From a checkpoint of a small mixture-of-experts model trained on Wikipedia.
Size: 13 layers, width 192, 27.9M parameters.
Below are experts of layer 6 (counted from 0) of a mixture-of-experts language model. Rows are named router (the router's row for the expert), gate (a neuron's input weights, with its number), up (a neuron's input weights, with its number) and show model dimensions 96-191. Each number is 128 + 32 x the weight over its row's rms, rounded and kept within 0 to 255. Numbers have three digits each.
Before each expert's rows: a language model's description of what the expert responds to. This comes from a sample of Wikipedia text that the model never trained on.

# expert 37
What it handles: Adjectives, ordinals and modifier words inside a noun phrase after the or a, such as new, second, local, public, -nd.
router:130158115147105118088155221150181150122111112122137116087145093109083173207194098164158089143091116149082180185161167098167139086162039148132119125181180095167173158137167091135159134082140087175114141169124167093122119114155101074188109119080078105148137095117119081154081103178139121105
gate0:162152168094115131149101130153142105140145115091131155119125059099144105140129170144122143113194116138103160144175214102166099129123095170163116130166138093116212122073169138125179089068160135145152125113124134197107076088130130139144098070101148119140155100069047059130081136095109115134
up0:104126117160182172162135152069099167154098137093149122133161145102133128145164063057102075102128141121123131111137154127072126054111132160111170080125146151144173117150114083139113119136115162130145092163096119146151169108165134159135117122101101144172152161170151097095149161144080126163
gate1:149147139149172159113159164129157105154122159159140155085161194202046142182130115171139125145108087190142097113126071117156132100179076154095132185135122130159169189138135099118084112109124146141087144113126173085116081136154110119156195131171176101142086126148127095156086150171147162146
up1:082125163076098144104152211086100180148095130100122115144135147097112103162124110127078140115188158165175136088163122150123167089159158125167139126144156102152169085092134169107072048104077074042166174118116110089118118111168155140121057195127113051101078163074132117119127115053168160164
gate2:125129086110088140096127127143130142078122105129149080113111158104102127150145093179150107150089085137129143153152158098139177106152077124147126144142138087159173187124173164126116154078191048083163099183140144155093158090098125107193093157121078189092145179186159131161118124128127116116
up2:121095089105182161182090095082132120087114092126141105084113082110165137160125203134141110160127115122124107192147094104085097119178130164177115132109222136110151179099140137109109093085151118101140160053135108109133151122161129136134113151082092110143105120150191097119112120099142138157
gate3:078154141158153119127205192127157079148155091145084143124171158136133127125141119095143144171136095214095180105104167167157133091134053145076054167110126093126123144112063086056127063129077078136101079151105112119116138088081141165143060136115179098117115114164142172089167137162133099110
up3:134154125134120171094125140112094102158109169081135176201091115136134106164119150117148131148164117140124127126166160141149113156125114055151134133100116087071135062122082094095156210143103125177126145108129193162110109093134098123100062075100085113076137142182082168156086124123047122070

# expert 52
What it handles: Words after auxiliaries or verbs in prose, such as not, been, than, up, both, different, each.
router:113080091175132140135192210182128067147147140139138170069165091110085146136161105202074186073099104105170140150152091170126118150124184132069132132163067106113156073143114078112155201120156134104069130140105118100146159167148129143120078105097080115132083211105142166140133157189174119176
gate0:166127102123109141146078082117161104123113125097128150056109057134145136147176148118084165091126101183115115118126129089143106139141132111055117111132144131162124134088163106154139137086132187122166116150143051153149140144178114046156097127149128120143138158082115144117118112152131073150
up0:078124123129142138120174136196168119091103142088079122113118157137051091149117128179118168100111121115104100115196093112152153176160135112018148122111128156162179150176127099159123110082118144141117138107143141132142058151122145121162115105155110135158142201206102116139124066079123169099
gate1:108107139112162146096163150128168162121111137140148155116079170204169156150183175127158098079068107166142150151143120152156114064141190145116114131107090113206094101142162069135151173114137134133153094129099117103181114105108096138144133104096185173155133083046173129146170145079161132077
up1:129148095158149132114149048127117093128162156127152142154098118138138160180133124128161135161126161118093109121113198101081098134119096113159073099070116118193133130149135105118096197115147173116109133078103144070149079120074160163144146155132107142130156134139157162152143113130084200114
gate2:124112133053132156134209132183196101143247127102135115081138107131157107127138110161087135152121106125124119194175122123143175148101131120142133086088066079120145100124098140168114071146173147165060162138097114099158113135122116154178115081148139091149042172149077176125129087160165123160
up2:143135103100134164107111159094151150157157057152087134188115120060133187113119082099122114081201082127153164129082084123152131079091128122151113163054141132104116156104113171079196133162131053149085134100161120139118116106120142074091143116131147143184117057082130113144178104151179158113
gate3:150079164140065143140186155124100176155099131128161170119081115098161162171149094135096094177157066104138121132161175135173159121131125128100150134170110141102167110107126112159128140122127124133098122089047144167237161155132082119152107123091124092089125128127134189108120196108166066162
up3:132067135138151095176151143151130122135110121075191197192161151146130097078123081157162123143136118108150123148125161128165093084101161108162096167178150149142082157120183148148133158150148149099100062104122124126101140082103068141094149119151120122158124125077100097113132099050142140082

# expert 35
What it handles: Descriptive adjectives and first word pieces of modifiers after the or a, such as original, high, local, early, fresh, Late.
router:080129123126132079130131163130153061105079100151091152154071098109086125185157071126204135189127064117067096174110135130150131145110110122138155121164133123146131161115126096171071112158148110106076136178095145113131148107156125046192130115097099126241134173089086137059088110184104124137
gate1:164126128132158119136034152136117132158136136181142149154175121153146170121147132126119103071123118141154091158108146125125112097160156120182112130139100086101098111086091066214096137199142187088132063153135208125167126160146116056100143098112053135099181084101100135130128042113075181113
up1:113082100108094093112179101121125147125098121125084127175145089100142146141109139071079157113110055148104170154196161133198091156148123171084166136123148099175190148095150142170158110149157053155156164174119159159154181151092123142084108117191087126184142128140123186059102147131049112133
gate2:144142141087097097115217111159112106096111148171055170118126132073084130137110100103126109218151123155091118155159168132140046150136183071070153161100182115120133132042054114108109158122137128074170117075164078108157100113125138139166120153130135097173157104123137123016143132134161125168
up2:117085155138105123113142164059131181140142139079102112130127128101131105094153192044114137082140142129154170118143188079144169136125076150155106112141127121071118098129067131156135190124087159109131133117153096149111177126111051103101115150112107128142121106153126097050072210168103155104
gate3:063135118123057112179173128173086140117159139115143174100164090128106128121132156152234122143117123192157179062107088157141089090153106108115073126117138142131125105101169154087131097084150112110100150165110131139139094092075163090165106143111130175132122106105147156062068150136115168113
up3:114077133144125131101068103078082106179108112117143114116197074104112117092214128055107174086110171095140213127129158094151125125142130128151152125158159096119087175096102109150075151136155095149169100163187093141083157069134120154131133132130149157080142139143121149171228151105119182104
gate4:156091134123107149118098160102146138133141252123107106129119137141141139112078121113110138070149083076083142125184124073157194126086142137126147037138111167137114123164155070116090149111138136113130103149135099146063117152127116118202114104121133111166128122152126125130120158162165085189
up4:157111126145167118115141179136136149205103140206130132115140200204086103135088126109120166129085080105146130129131102127154200169157147111133098129130079139107135150184127147106153049149096058156136154151130159135132104135136157143116130139082148069177166147148088122116075155168121140131